Weights of a small mixture-of-experts language model, trained from scratch on English Wikipedia.
Experts: 16 experts in each of 11 layers, 144 SwiGLU neurons an expert, 1 pick a token, a sigmoid router.
Below are experts of layer 3 (counted from 0) of a mixture-of-experts language model. Rows are named router (the router's row for the expert), down (a neuron's output weights, with its number) and show model dimensions 0-255. Each number is 128 + 24 x the weight over its row's rms, rounded and kept within 0 to 255.
Before each expert's rows: a language model's description of what the expert responds to. This comes from a sample of Wikipedia text that the model never trained on.

# expert 8
It responds to: Word-initial name fragments. Short pieces near the start of names and capitalized words, such as S-om-e, B-en-jamin, Tom, Dan, Ham.
router [147 143 120 136  90 175 100 136 101 120 143 100 118  75 134 131  91 113 120 166 135 119 149 121 158 107 115 153  94 126 117 163 153 128 125 158 132  96 130  93 130 140  83 178 180  94 159 120 107 130 115 148  99  83 152 102 169 183 143 124 145 149 134 130 142 112 127 196 151 110 117 144 145  87 103 141 128 110 147  95 121 164 134 142 152 131 166 136 133 150 137 136 100 134 115 159 153 163 132 157 110 128 168 140 121 105  85 117 146  81 115 109 114 128 122 133 140 138 108 152 137  77 143 157 119 168 125 136 151 108 104 138  95 126 152 152 111 147 143 140 129 164  88 120  87 138 121 120 117 156 110 128  80 132 117 109  72 134 149 150 139 149  87 141 146  91 134  79 156 155 137 103 137 141 122 128 112 104 141 143  77 115  92 110 136  88 133 127 145 127 122 121 147  96  89 152 151 134 147  79 155 144 170  92 129 164 115 161 148 120 131 125 125 151 154 134 127 121 165 121 123 115 133 106 110 128 117 136 131 123  86 114 154 140 137 112 160 144 140  93 116 132 138 130 104 133 117 129 172 180 112 130 150  70  91  93]
down55 [165 141 121 167 117 117 141 113 131 115 124 115 111 124 145 135 141  91 137 162 143 131 112 163 144 138 143 122  92 111 123 101 112 119  97 125 142 141 137 129 138 126 132  93 132 145 101 140 175 118 139 118 133 159 141 110  97 113 127  98  87 140 111 183  87 179 140 129 107 154 113 136 168 140 148 117 103  87 128 189 130 142 141 165 169 107 147 102 140 129 170  56 138 125 168 111 122 125 115 109 114 127 136 130 150 151 143 151 135 135 134 142 169 111 109 103 121 189 110 123 109 117  83 123 131 149 121  98 120 147 145 153 125 138 160 136 127 141 180  88  94 126 134 108 111 135 144 107 142 122 118 116 115 123 107  72 153 109 131 171 107 119 124 144 145 119 131 182  92 158 151 101 159 151 125 139 155 125 130 115 139 121  94  50  99 169 132 151 120  97 102  89 128  98 121 139 147 119 146  93 127 133  98 124 115 128 107 182 122  88 137  99 116 132 167 115 102 115 143 167  92 131 137 127 133 116 153 134 138 131 157 157 107 138 142 122 135 131  91 120 122  86 127 106 156 119 146 193 122 169 125 148 101  98  74  81]
down56 [147 139 169 165  95 120 118 123 105 122 133 140 115 168  98 107 103 151 110 156 153 151 157 120 100 136  80 112 155 129 120 136 115 130 142 142 108 163 158 119  93 125 134 142 156  86 126 122 139  90 139  99 138 116 142 150  78 129 168 106 180 124 119  95 153 101  85 165 102 136  59 123 150 123  99 100 106  92 134 146 126 115 120 118 142 124 141 103  97 140 114  97 109 147 123 115 181  88 125 147 124 134 137 107  83 116 148  94 137  91 123 149 157 119 137 128  93 120 121 143 120  93 185 121 155 142 144 135 100 153 153 109  96 133 123 158 145  77 107 160 120 116  91 147  95 146 167 123 161 160 115 152 169 128 182 116  96 150 166 134 129 138 111 129  87  90 102  78 150 123 118 154 130 140 157 119 143 158 139 133 130 143 100 146 116 121 130 159 105 137 100 178 153 156  92 134 122 151 129 121  98 133 160 117 159  92 147 115 135 151 140 155 141 145 127 143 102 117 129 102 136 115 103 133 153 153 126 146 132 125 133 145 108 126 104 113 121 155  97  88 101 155 105 181 136 135 118 116 127 188 160 146 159 126 118  89]
down57 [113 112 136  94 132 135 125 141 152 123 161 166 116 125 119 128  95 140 171 128 123 160 119 146 149  92 129 149 104 108 150 141 117  77  80 148 145 121 116 142 168 129 117 121 156 164  98 118 118 135 133 152 154 100 109 153 137 120 126 100 110  91 101 126 121 154 136  98 127 142 106 115 150 120 108 147 194 149 109 136 148  67 135  98 117 120 133 149 131 157 158 111 115 148 133 143 139 119 140 124 145 147  79 143 177 145 136 178 136 110 138 125 127 155 163 113 128 139 106 143 162  95 131 155  74 149 136 119 103  76 135 137 118 125 119 157  93 140 145 151  87 130 144 106 133 166 103  97  66 107 147 125 127 132 105 116 141  85  91 170 113 153 102 171 143 155 118 141 130 150 134 163 120 102  99 142 105 138 108 105  95 142 147  97 143 156 161  79 152 102 133  97  90  56  88 118 124 162 153 136 108 159 137 106 124 123 102 129 108 137 110 160 131 162 142 116 118 104 133 103 121 119 179  81 133 129 138 136 136 145  81 106 167 149 135 105 102 140 130 115 118 123 162 140 154 124 116 153 144 175 117 122 129 120  82 160]
down58 [149 175 115 124 112 129 159 142 150 116 198 123 120 125 202 131 106 134 106 104  80 124 123  76 154 143 110  99 126 127 160 127  98 134 127 133 120  93 119 142 151 155 130 139 119 118 119 160 150 136 169 150 121 116 146  98 169 119 170 125  92  96 103 100 115 137 125 116 175 135 153 157 115 159 104 176 142 120 144 163 198 120 132 135 110 114  99  93 108 139 149 106 126 161 131 100 142 138 133 141 155 102 156  96 102 119 155 133 112 184 124  98 110 147 133 129 110 132  92 113 119 130 113 151 163 147 129 117 165 136 112 130 129 122  82 141 119 111 112 108  96  84 100  95 164 108 129 106 108 169 124 180 135 115 160 146 141 144 101 109 122 139 116 134 128 148 160 138 140 159 153 109 141  74 103 143 122 108 158 144 178 124 106 139 125  70 120 134 128  86  78 147 115 107 137 137 135 112 158 120 113  95  89 120 151  95 101 125 141 142 139  94 142 150 115 127 137 112 143 153 100 139 118  95 123 132 126  71 146 172 138 147 116 128 114 154 117 146 103 119 118 162 167 124 146 134 134 130 101  80 134 135 141 136  99 102]
down59 [174 124 134 141  80 149 154 136 192 119 120 111 127 175 126 120 106 170 118 136 153 144 171 175  96 133 128 109 100 168 139 106 132 147 110 109 122 135 109 138 122 121 142 172 106 137 130 138 152 136 167 112 108 111  96  84 111 145 126 120  99 134 132 134  93 139 134 134 124 112 125 133 124 134 159 177 119 164 154 193 143  64 128  93 120 107 132  97 157 120  89 157 133 157  97 142 137  89 127 138 133 109 154 145 111 121 102 144  94  93 127 132 106 145 101 118 126 120 139 119 144 123 126 149  87 134 121 109 116 133 162 137 131 104 145 143 155 147  97 135 186 126 156 157 136  99 103 150 100 152 104 133 174 124 108 129 119 131 136 176 122  99 123 115 121 127 144 125 118 169 107 153 166 131 152 111 107 136 147 123  48 137 114 110 138 129 102 145 137  84 109  86 164 152 123 158 177 112 120 114  90  91 127 140 158 103  94 132 128 101 164 115 142 152 127 157 125 120 139 118 124 130 135 142 126 126 141 152 121 149  88 103 147 130 112 149  96 102 138 102 124 177 139  77  99  80 144 146 128 112  98 158  85  88 150 123]
down60 [ 91  85  85 146 127 140 183 115 180  90 142 126 135 141 118 123 132 130 157 123 161 143 131 125 156 115 151 144 141 105 152 157 137 131 147  74 166 122 158 141 154 113 113 142 127 139 136 104 115 184 133 106 115 100 103 154 136 135 119 122 113 136  87 156 107 110  97 158  75 100 150 108 168 121 103 150  95  83 120 151 200 132  88 122 133 135 126 107 126 104 132 134 164 124 137 110 112 165 109 148  97 133 144 101  76 138 124 133 124 174 123 120 137 116 120 178  90 103 155 106 127 131 159  96 135 139 142 160 146 115 107 114  92 123 143 167 129 101 128 140 156 114 179  90 127 124 136  90  88 134 114 171 130 143 100 152 146  86 132 103 117 100 144 138 106 150 166 116 154 126 112 116 120 119 103 152 172 115  62 159 132 174 123 151 106 136 108 125 132 132  84 124 114 110 130 143 151  95 139  76 124 122 112 122 101 126 132 135 136 120 140 117 142 136 158 100 131 120 134 126 153 132 120 138 138 152 135 134 147 151 117 130 162 160 142 141  82 123 134 157 126 118 131 100 209 101 111 114 125 156  95 136  90 135 102 108]
down61 [195 123 150 113 111 103 126 103 115 116 116 157 125 126  87  95 122 119 114 125  83 135 111 165  85 136 151 118 149 123 160 131 110  98 150  97 127 128 106 186 143 131 128 112 114 144 107 129 142 118 104 151 156 143 115 134 171 113 126 150 158 134  89 125 202 128 170 154 110 143 188  92 131 101 114 131 127 148 113 125 175 129 111 146 124 127 133 106 134  66 119 119 111 128 136  95 145 109 117 106 133 155 118 181 166 133 161 114  63 132 113 127 103 126 176 187 137 141 145 121 167  94 156 184 117 100 133 156 149 153 145 156  98 123  98 120 129 141 167 108 129 111 163 140 118  94 128 126 148 177 104 115 135 130 133 140  95 105 133  75 128 128 134 109 110  92 136 131 138 126 120 135 130 111 140 149 136 158 111 127 119 167 132 107 122 125 146 120 119 145 135 134 169  93 160 129 138 130 148 168  86 111 109 118 134 118 136 166 105 166 107 123 122 101 126  97 160 114 137  97 162 158 113  85 144 127 134 107 144 122 170 133 114 103 119 116 138 105  85 102 147 140 113 110 120 132 134 163 103  91 104  92 130  81 143 151]
down62 [ 96 124 141 157 122 129 119 127 155 109 143 119 109 132 119 144 136  89 111  70 160 144 108  70 145 141 145 119 139 118 124 147 124 110 103 160 153 125  98 139 144  63 162 113 130 102  96 151 145 116 116 150 110 151 149 125 124 147 129 148 110 101 128 151 149  87 101 122 121 121 126 117 107 146 135 166 138 153 151 107 135 152 135 142 127 179 140 127  65 133 141 122 109 144 149  70 124 119 147 129 144 174  89 140 141 126 115 152 124 115 165 136 109 120 154 147  83 131 139 166 138 145 163 150 173 127 132  94  99 130 124 110 101 164 105 207 174 186 148 120 140 107 135 122 138 105 161 138  96  94 141 156 152 137 115 124 143 118 144 125 160 114 150  91 111 113 133 144 138 138 136 135 107 146 116 145 121  93 112 110 172 128 124 100  99 139 126 172 154 117 124 134 124 151 106 115 132 136 132 190  88  63 129 124 128 140 131  70 115 101 122 163 134  88 135 146 138 161 176 142 124 105 122 127 135 116 115 163  91 100 142 100 115 100 124  92 137 107 121 178 138 133 107  84  75 108 119 145 131 130 164 115 122 117 121  96]
down63 [104 112 136 119 123 137 114 148  95 147 117 134 151  75  98 139 110 135 138 137 120 115 147 148 117 117 186  99 108 106  99 137 112  88 143 128 158 121  84 157 128 144 160 178 153 107 111 134 144 142 199 139 157 156 151 154 131 116  92 122 138 115  92 114 162 104 144 135 168 140 146 112 151 119 106 144 140 139  66 111 135 138 136  83 140 149 132 135 133 132 131 108 102 146  95 107 139 150 161 134 134  83 112 145  56 144  81 129 106 135 189  90 168 118 143 130 124 168 135 124 106 169 144  95 117 139 133 119  85 165 137 131 118 140 156  85 133 151 188  85 157 165 101 118  69 120 150  94 153 160 126 155 106 148 123 111  78  88 115 100 149 105 163 125 119 143 125 123 139 134 111 139 139 131 115 162 128 143 103 134 120 172 138 108 104 101 150 107  83 115 138 118 137 136 132  97 142 182 129  92 128 141 127 141 132 143 118 128 183 124  93 103 118 123 139 112 137 135 142 108 120 122 133  96 111 145 124 139 108 141 162 124 147 123 124 101 148 133 116 135 153 122 113 131 140 136  82 143 164  82  95 137 155 134 145 128]
down64 [147 117 106 138 141 124  92  89 140 125 126 121 153 165 119 131 127 172 101  90  98 131 148 128 147 176 115 137 124 137 131 104 114 125 138 181 160 123 178 121  95  95 129  83 122 100 136 133 145 117 135 112  95 109  70 155 126 138 129 140 128 137 130 160 115 131  48 150 166  97 120 107 133 112 102 115 110 117 156 170 128 121 108 153 110 147 133  92 109 161 131 131 147 111 130 139 155 138  88 119 148 166 113 141 122 110 133 120 157 131  82 170 136 120 178 121 122  99 123 139 156 159 128 164 119 131 125 123 100 133 132 125 118 110 114 152 126  91 104 170  95 166 132 152 103 145 138 151  99 167 125 134 162 145 140  70  81 123 131 114 129 115  93 107 158 156 148  94 161  97 110 101 113 146 146 160 114 131 134 152 137 130 118 100 170 103 101 130 150 134  74 120 151 159 168 160  65 127 142 156 107 159 110 118 108 110 115 130 113 125 129 139 100 142 109 146 168 127 134 111 120 162 111 102 170 131 152  67 147 171  89 116  91 176 117 145 109 139 169 131 127 117 109 104 150 112 114 132 125 140 130 141 120 129 145 158]
down65 [131 117  77  84 160 111 111  76 134 135 107 136  86 125 158  80 119 147 156 164  96 113 137 112 145 109 162 116  99 111 148 136 162 135 108  97 142 140 124 122 152  60 101  92 154 121 130  91 129 140 193 124 117 112 145 138  70 157 116 126 136 113 124 140 155 114 154 128 103 118 121 122 136 127 156 144 141  61 124 128 129 137 141 118 125 150 107 128 104 130 136 130  92 182 119 103 126 120 176 128 130 156 148 132 102 132 147 123 127 104 114  91 158 129 166  83 161 143 123 117 120 139 111 140  84 133 158 100 131 102 118 118 200 165 149 141 126 139 133 117 120 102 121 156 115  94 200 163 110 157 114 135 145 134 109 120 114 120 161 157 135 103 173 152 131 107 138 154 141 151 139 148 108 103 109 118  68 135 154 139 130 119 111 109 132 138 115 139  95  65 141 148 112 137 113 126 147 111 138 149 131 144 107 105 106 138 177 149 144  78 147 143 112 126 131 155 131 126 152 120  99 142 145 128 110 127 140 120 109  87 144 108 150 124 109 126 140  67 158 137 126 124 149 191 115 155 119 162 156 154 149 141 113 118 121 122]
down66 [131 162 134 113 157 146 136 130 128 113 111  93 149  43 143  71 121  99 124 105 133  78 143  53 129  90 123 111 128 127 109 135  87 138 110 113 111 156 142 123 154 107 190 105 128  87 133  91 125 125 128 146 155 118 156 185 155  81  92 109 103 146 121 145 120 146 123 140 137 166 137 118 163 169 124 147 141  83  98 105 163 121  99 128  98 119 165 115 161 144 127  74 117 108 119 130 121 157 139 114 166 108 175 132 114 119 117 126 144 153 105 105 173 141 106 109 147 133 142 122  85  98  98 128 100 160 132 137  80 120 120 135 148 148 138 109 107 136 122 126 162  83 156 132 110 100 180 121 168 154 132 105 119 145 159 135 138 136 105 120 142 127 172 119 135 121 157 112 120 158  98 106 119 149 125 133 111 139 124 151 147 148 145 153 113 122 162 145 148 109 113 112 134 118 112 113 146 139 166 130 112 122 123 126 140 127 116 148 129 170 161 125 130  90 155 136 119  89 128 168 115 154 138 119 128 142 164 152 134 114 144  74 139 152 131  93 145 120  93 168 129 123 137 123 104 169 162  84 150 151 141 109 107 138 120  89]
down67 [ 97  77 183 133 130 100 131 136 163 167 112 156 118 111 167 181 146 141  89 116 117  89 141 132 142 148 152 124 143 110 137 132 119 156 152 134 163 115 158 139 130 139 146 156 119 142 166 168 146 152 137 115 134 122  81 113 163 163  55 160 140 142 130 131  99 126 105 119 123 144 120 155 131 132 138 109 115 207  96 123 103  79 155 111  85 159 145 122 129  95 146 104 116 162 101 132 107 146 111 132 134 166 128 100 126 112 126 129  94 104 134 139 122 102 145 120 130 142 123 137  94 116 127 128 135 144 131 162 152 103  86 159 133 166  92 104 147 108 135 132 132 134 131 111 132 146 124 127 137 130 110 161  89 106 156  84 122 136 126 114 157 147 107 127 137 130 109 130 118  86 113 147 152 144 160 114 145 120 121 120 131 122 109 137 168 123 132 109 142 149 131  95 104  82 103 163 111 162  99 138 120  92 148 153 113  96 100 121 151  52 135 152 138 129 103 125 123 159 151 120 137 151 118 120 162 124 150 147 100 174 170 167 155  88 102 130 117 101 145  75 114 146 122 164 111  98 115  90 159  90 131  99  99  93 129 122]
down68 [178 168 120 143 127 146 133 172 152  87 113 179 147 132 119 109 123  97 144 137  83 151 120 124 140 103 142 135 152 124 135 109 153 108 112  73 151 134 118 135 121 185 122 157 102 100 172  81 136 142 110 131 153 167  99 175 109 133 124 174 104 130  76  99 108  82 104 158 118 124 142 115 124 113 145 127  94 108 104 109 171 169 119 145  59 138 126 109 136 129 152  92 106 121 135 124 126 142 125  93 128 134 163 150  96 140 105 128 146 137 127 121 138 162 146 180 118 102 131  95 137 135 139 180 173 100 140 112 127  94 130 149  99 141 148 136 114 127 141 105  84  94 119 168 142 116 140 157 122 108 148 112 141 160 140 139 147 108  90  94 120 116 137 169 115 121 151 133 144 113 160 125 118 117 126 151 139 124 146 143  62  83 103 138 132 115 164 126 110 102 107 134 133 133 135 170 102 132 122 150 120 134 156 107 153 142 120 155  98 127 137 128 123  97 110 167 103 111 147 106 103 135 189  96  96 130 138 132 134 126 118 135 146 111 131 136 149 156 136 162 147 138  88 150 163 147  94  92 119 123 123  90 140 104  78 118]
down69 [103 134 138 124 121 124  96 125 159 137 126 137 103 137 114 112 141 152 143  95 154 122 177 116 134 142 124 143  81 144 159 146 102 153 132 159 134 100 141 122 103 119 110  90 118 145 120 118 129 119 132 149 180 122 123 119 124 109 129 103 115 127  83 167 107 106 122 147 115 139 120 128 119 111 106 116 177 124 139 105 152 128 151 152 134 103  90  82 132 121 136 172 116 119 102 128 108 166 164 160 144 178  87  89 102 112 142  68 109 159 140 131 111 152 114 115 146 142 133 120  95 125 142 135 123 152 151 126 159 129 132 141 170 134  86 123  97 139 173 108 131 110 151  95  98 127 136 152 147 131 120 126 138 102 111 116 187  90  82 163 123 112  60 122 111 122 134 111 195 161 131 115 141 115 128 132 145 137 131  98 138 146 114 140 122  45 130  95 152 122 152 125  98  96 168 175 130 101 121  96 175 161 112 161  97 108 140 138 145 127 127 120 126 130 154 147 104  86 152 139 123 148 123 112 156 144 107 119 110 156 109 111 120 154 194 141 133 131  69 143 127 123 121 126 172 114 145 164 100 171 131 155 129 113 102 120]
down70 [103 131 183 137  72 136 109 124 150 119 118 141 107 130 133 145 121  92 124 150 107  98 162 140 135 131 121 113 131 203 103 136 104 160 145  87 160 173 102 119 130 113 162 164  89 145 132 132 123 114 114 107  76 167 145 125 119 122 131 159 141 120  83 111 129 151 121 111 122 134 134 124  98 130 113 119 157 163 131 129 148 123 154 119 129 100  98 145 165 146 152 123  95 160 139 157 128 112 147  98 171 132  64 144 169 156 128 155 108  88 176 139 125 150 130 144 128 105 106 133 164 114 180  84 106 134 143 105 148 151 147 107 117  95  99 134 156 114 123 145  94  89 128 112 138 118 117 102 129  96 123  89  97 156 109 145  92 123 100 121 114 116 152 117 123 112  98 109 122 121 118 134 133 101 164 130 138 106  87 147 117 159 103 120 139  98 124 196  98 145 123 159 191 141 141 103 113 140 114 135 149 168 160 121 108 125 114 139 135 131 149 152 127 167  98 169 127 114  93 133 154 123 147 100 137 118 130 117 126 109 117  98 114 137 106 112 134 176 145 127 106  91 159 161 132 166 102 102 117 131 171 165 150 136  79 121]
down71 [121  99  88 101 128  98 144 136 100 116 161 154 100 122 101 100 127 152  98 148 133 129 118 168  78 141 112 167 139 147 137  94 136 122 127 178 137 133 138 143 126 119 109 165 118 145 141 107 144  32 109 148 130 114 131 105 135 160 140 179 119 157  93 168 105 157 142 114 125 141  97 157  96 125 120 111  52 160 159 105  95 130 130 110 147 155 146 161 110 128 160  80 138 145 150 111 118 129 126 135 130 114 133 163  88 107  90  95 155  73 135  97 132 129  93 103 120 135  77 143 106 128 136 131 123  87 150 155 144 124 131 137  88 143  94 142 147 171 157 120  85  96 106 151 158 143 114 117 120 148 117 135 103  98 136 134 141 143 115 138 145 128 151 129  90 148 134 157 145 140 152 133 165 151  60 127 134 172 201 137 151 154 122  92 127 136 155 117 143 148 110 128 141 102 109 119 139 125  86 164 142 121 123 130 151 133 105 139 136 122  94 134 159 117 131 113 102 151 140 103 159 118 103 130 104 109 113 139 146 135 142 146 132 134 134  94 140 136 147 167 112 138 137 129 139 158 141  94 122 131  91 117 170 101 122 126]
down72 [165  91 120 153 182  83 155 146 116 146 111 105 131 134 117 122 119 111 158 121  85 128 140 129  87 134 139 113 142 120 124 124 145 147 128 108 141  99 158 148  87 140 148 149 126 154 141 125 125 101 114 115 147 110 122 144  84 133 127 114 100 159 108 136 207 167 118 167 140 110 109  85 126 126 131 116 129  81 146 144 128 114 123 120 153 142 126 149 176 140 111 124 177 124  97 111 148 145 143 115  92 124 134  54 149 144 168  88  99 160  95 153 146 158  93 108  80 133 121 111 101 119 128 139 145 103 167  92 186  87 130 122  94 135 148 127 121 124 127 110 134 123 127  71 171 156 125 147  85 122  97 110 131  93 175 121 127 100  84  99 101 124 142 134 144 129 172 107 146 144 104 122 119 118 115 128 106 132 103 128 126 201 102 133 154 146 184 113 119 147 124 104 133 105 132 113 145 143 121 127 109 153 155 136 107 115 136 118 128 151 160 160 149 132 132 131 144 109 137 138 125 116 102 111 121 149 125 125 129 145 135 130 160 132 128 146 153  84 163 168 137  97 126  86 116 109 116 165 143 118 184 105 115 148 169 121]
down73 [137 157 116 139 131 155  91 137  97 106 109  82 142 142 112 138 168 140 134 129  90  87 112 151 142 129 131 159 115 102 119 146 133 119  71 175 132 110 117 131 143  73 110 119 177 123 174 100 126 130 136 176 102 151 172 164 108  97 126 136  68 100  90 135 148 129 119 131 118 171 104 104 109 111 148 128 148 129 161 161 137 111 131 139 128 119 143 109 107 105 138 138 142 143 113 140 154 136  81 163 150 131 129 163 104 139 124 161 194 146 120 125 177 155 147 136 136 100  79 117 126  96  94 126 168 121 156 126 156 140 143  96 106 105 136  73 121 143 135 194 100 109 143 115 119  76 124 116 147 172 103 137  85 120 114 132  88 161 174 139 120 117 106 119 136 116 146 122 119 193 107 125 137 138 143 113  94 158 125 125 128 153 108 135 122 132 141 149 137 127 129 136 182 125 119 123 127 115 145 146 143 121 123 141 148 102  87 154 123 114 143  91 104 152  94 123  94 131 131 130 117  74 163 145  98 155 139 165 127 119 118  96 119 142 102 122 101 133 149 114 105 154 136 104 143 137  77 120 142 169 111 119 149 122 122 136]
down74 [148 126 139 164 127 123 122 145 116 127 171 164 114 109 145 137 108 151 143 134 140 143 116 207 160  77 123 117  96 154 110 168 142 124  94 203 114 123 133 149 131  94 113 115 136  85 126 141 157  72 149 144 106 117 114 147  96 145 112 121 187 147 136 108 167 134 114 158 143 146 115 154 106 152 135  79 159 137 118  98  71 158 126 119 162 119 123 130 150 120 136 153 133 145  93 149 139 141 115 107 107 153 121  98  98 110 105  74 118 187 163 161 131 129 100  97 108 162 112 124 144 106 168 149 135 111 142 135 124 139 156 105 159 106 167 122 132 118 144 159  96 117 118 105 170 142 139 108 168 100 145 118 128 165 134 127 146 149 106 105 157 139 101 122 167 118 116  98 107 126 132 117 136 159 108 111 156 157 164 100 138 124 126 145 100 127 141 151 103 117 121 142 125 103 117  86 121 132 119  96 104 127 121  85  98 137 145 104 160 157 153 132  90 104 108 114 134 111 103  93 122 119  84 110 136 129 140 166 112 121 123 140 157 125 159 102 109 142 175 120 158  92 116 129 123 112  67 133 122 136 139 129 106  86 152 133]
down75 [ 77 110 126  99 158 113 119 113 111 141 128 138  99 133 150 161 145 120 143 148 171 153 166 108 131 108 102 142 111 112 140 127 102 119 152 217 122 173 153 137 122 124 149 113 172 144  88 143 154 125 142 128 147 111 168 125 146 108 132 141 159 153 131 129 126 129 105 156 115 138 118 156 125  94 116 114 112 133 123 142 120 139 107 156 128 149 154 143 108 155  92 112 115 126 118 115 140  75 165 172  98 109 127 104 127 129 132 198 149 157 125 139 164 151 165 132  90 151 117 156 134 146 125 120 126 124 140 117 116 136 103 134 122 118 149 137 130 177 173 122 158 155 153  97 141  99 147  75 115 137  97 131 119 136 144  96  99 173 132 135 141 129 150 142 132 123 120 133 154 165 129  82 148 136 150 153 109 185 135 128 133 111 158 101 164 119 134 157 104 110 101 102 135  80 104 105 109  57 109 135 146 108 105 122 111 114 142 125  96 148 138 121 116 121 136 125 123 118 109 132  97 129 150 137 100 117  98  42 110 137 140 132  98 114 157 111 148  86  93 144  94 109 152  94 110 121 129 105  74 132 175 115 121 102  96 126]
down76 [117 146 120 111 141 126 115 141 134 147  99 108 156 108 111 107 180 105 155 114 123 103 112 136 131 131 105 123 156 143 178 157 145 138  94  98 123 183 130 127 123 120 159 153 160 122 137 130 125 143 140  90 115 127 163 103 122 138 120 111 121 159 102 135  42  99 150 115 134 112 131 148 161 156 101 137 134  91 126  93 141 155 107  95 127 117 132  89 109 159 130 112 166 114 129 136 119 119 116 147 104 127  99 125 188 154 100 123 128 133 142 139 195 134 116 177 136 137 158 117  85 105 164 119 128 136 131 142 105 105 136 122 118 146 106 129  67 131  93 139  97 128  97  61 120 108 185  98 145 153 149 113 126 125 128 129  86 157 119 160 121  93 133 130 131 149 136  96 138 157 120 134 118 180  97 108 108 154 108 151 162 101 109 116 120 142 109 134 127 117 108 168 175 131 159 125 106 142 145 133 126 182 108 128 125 117 117 110 119  87 135 160 159 112 140 121 112 117 119 122 101 174 145 157  96  87 125 137 137 102 112 129 106 104 132 181 130 106 173 116 106 102 157 177 166 134 136 105 144 125 123  99 166 116 129 160]
down77 [107 149 139  65 152  88 133 129 128 136 150 121 139 112 147 142 147 154 133  84 128 125 149 158 154 105 139 161 113 145 118 107 122 148 160 150 129 142 153 151 152 166 115 107 122 100 119 122 122 161  83 124 131 112 138 114 132  96 113 120  96 130 126 138 149 132 156 136 148 141 104 103  99 121 105 114 107 125 108 111 109 128 137 153 162 115 137 139 110 161 135 119 139 137 131  98 119 101 122 145 122  70  70 152 107 106 132 154 148 116  89 122  50 113 113 118 137 116  88 181 116  79 116 119 154 143 133 118 104 126 157 160 113 140 154 133 176 131 175 109 152 156 146 118 166 104 130  97 138 119 165 172 119 157 146 119  80 121 138  85 113 122 108  88  76 109 153 137  94  97 145  93 129 126 231 124 134 148 127 143 155 105 146 130 117 142 133 124 144 108 110 138 119 100 101 129 121 136 127 125 125 154 173 134 155 122 141 146 120 107 125 164 110 171 164 141 116 123 141 185 107 143 127  91 110 137 118 161 112 115 107 152 175 110 129 144 126 107 137 146 112 168 124 103 129  90  80 122 116 113 145 173 141 111 147 121]
down78 [163 129 129 150 106 149  92 128 120 108 122 140 131 113 156 156 136 129 109 110 134 124 115 175 157  92  91 110 105 137 148 141 150 136 124 126 125 113 122 155 154 138 152 106 126 168 130 114 136 129 124 119 112 117 104  99 122 168 121 118 140 135 112 129  83 104 158 167 119 144  91 119 128 125 149 140 146 102 105 135 124 166  86  97 108 110 120 122 120 148 110 115 129  97 112 115  99  99 138 150 124 123 151 102 153 160 126 128 125 109 129 121 158 126 110 139 138 156 114 143 122  77 132 136 151 107 105 132 162 109 152 109 141 190 144  95 117 134 103 172  94 101 147 116 158 113 142 154  79 126 149 161 156  81 119  84 110 110 191 110  96 155 125 150 108 113 104 102  86 117 172 132 139 172 170 136 109 133 110 112 122 129 103 147 135 101  70  84 167 138 107 143 148 152 129 111 135 108 126 115 120 169 158 131  99 156 151 113 120 106 174 141 115 163 168 150 117 114 125 138 168  91 128 144  86 113 154 200 119 129 129 107 133 125  84 129  98 137 147 151 157 172 188 148  86 116 163 156 140 136 138  92  99 120 134  93]
down79 [ 95 116 130 173 148 120 114 136 114 149 127 117 112 121 125 116 151 120 176 133 145 107 138 145  77 125 137 123 101 124 107  98 180 119 129 170 113 121 146  71 103  89 118 129  99 110 156 134 127 147 131 117 130 114 107 152 101  92 135 154 127 121 135 111 135 142  85 116 128 108 161 100  80 136 127 164 179 207 154 100 135 106 134 109 159 143  99 134 119 111 118 166 108 137 142 116 142 144 157 136  98 151  87 108 105 153  96 143 143 129 120 105 132 110 122  98 119 134 135 160 154 124 130  96 124 150 198 167  93 157 134 105 143  93 143 168 137 109  93 121 176 171 153 138 115 128 159 125 149 123 185 106 136 102 144 143 167 127 119 113  84 116 131 112 168 138 119 151 159 152 112 127 166 137 126 104 154 120 121  89 106  98 121 171 105  83 119 119  92 121 131 133 125 124 131  99  84 124 130 113 108 114 135 127 143 109 147 122 152 142 115 129 117  95 101 177 103 140 124 111 108 128 101 123 102 160 152 112 166 129 125 170 179 174 123 163 127 104 124 104 177 107 104 149  99 148 139 135 103 108 155  98 144 137 130 126]
down80 [131 160 170 170  91 150 141 161  95 128  87 137 120 114 131 148 126 120 135  98 119 139 104 143 100 178 130 165 116 122 130 101 125 135 121  81 134 119 115 135 159 115 138 164 103 119  92 103 139 121 136  88  90  97 158 122 122 132 113 167 114 187 132 100 140 140 139 102 124 137 165 175 111 128 156 175 120 119 138 124 104 154 129 115  85 128 162 140  86  95  92 131 138 173 129 123 128 159 119 152 101 111 149 130 113 101 150 147 138 140 107 115 174 157  96 134 139 156  98  93  94 158 150 107 129 100 140 150 144 148 156 132 131 158 116  93 130 109 107  79 129 163  86 106 128 143 114 125 113  77 123 140 110 110 168 116 174 130 138 119 143 137 114 131 140  94 131 155  97 120 113 116 123 103 125 165  94 119 152 120 160 108 124 125 185 183 159 112 106 125 144 132 127 152 113  88 130 132 152 121 105 112 107 185 164 119 130 168 143 145 113 134 132 164 186 153 117 109 129  85 127  58 150 129 139 163 113 129 139 104 115 110 109 136 127 127 138 109 112 128 108  87 118 118 104 120 141 109  91 161 117 156 159 148 124 105]
down81 [145 153 127  67 106 132 133  76 110 129 160  93 109 161 145 121 137 124 153 118  93 104 121 105 130 153 150 125 115  80 127 136 170 134 111 115  94 112 198 142 162 127 169 129 161 139 141 125 153 117  86 104  97 164 196 135  87 107 111 121  64 124 127 116 110  86 125 111 104 157  91  95 152 153 140 197 139 126 103 130 141 124 139 144 162 111 120 141 114 161 110 111 123 124 122 131 149 153 157 120 155 152 142 158 147 148 118 124 125 125 100 127 135  99 161 155 150 122 122 159 134 124 133 143 116 148  92 115 146 184 150 146  96 117 144 100 124 171 103 157 104 129 125 128 117 112 166 177 111 111 111 103 168 120 122 143 117  87 158  84 162  87  93 101 146 124  84 115 116 134 186 121 142 117 108 110 109 149 105 150 117 122  88 108  85 102 121 154 107 143 121 140 141 123 121 144 124 110 177 117 157 127 165 125 148 149 135 108 108 149 119  94 118 112 174 164 116 125 109 153 125 126 144 120 131 167 148 133 129 122 150 127 151 133 143 146 120 114 107 127 110 101 124 130 138 156  95 149 122  88 143 117 137  96 120  95]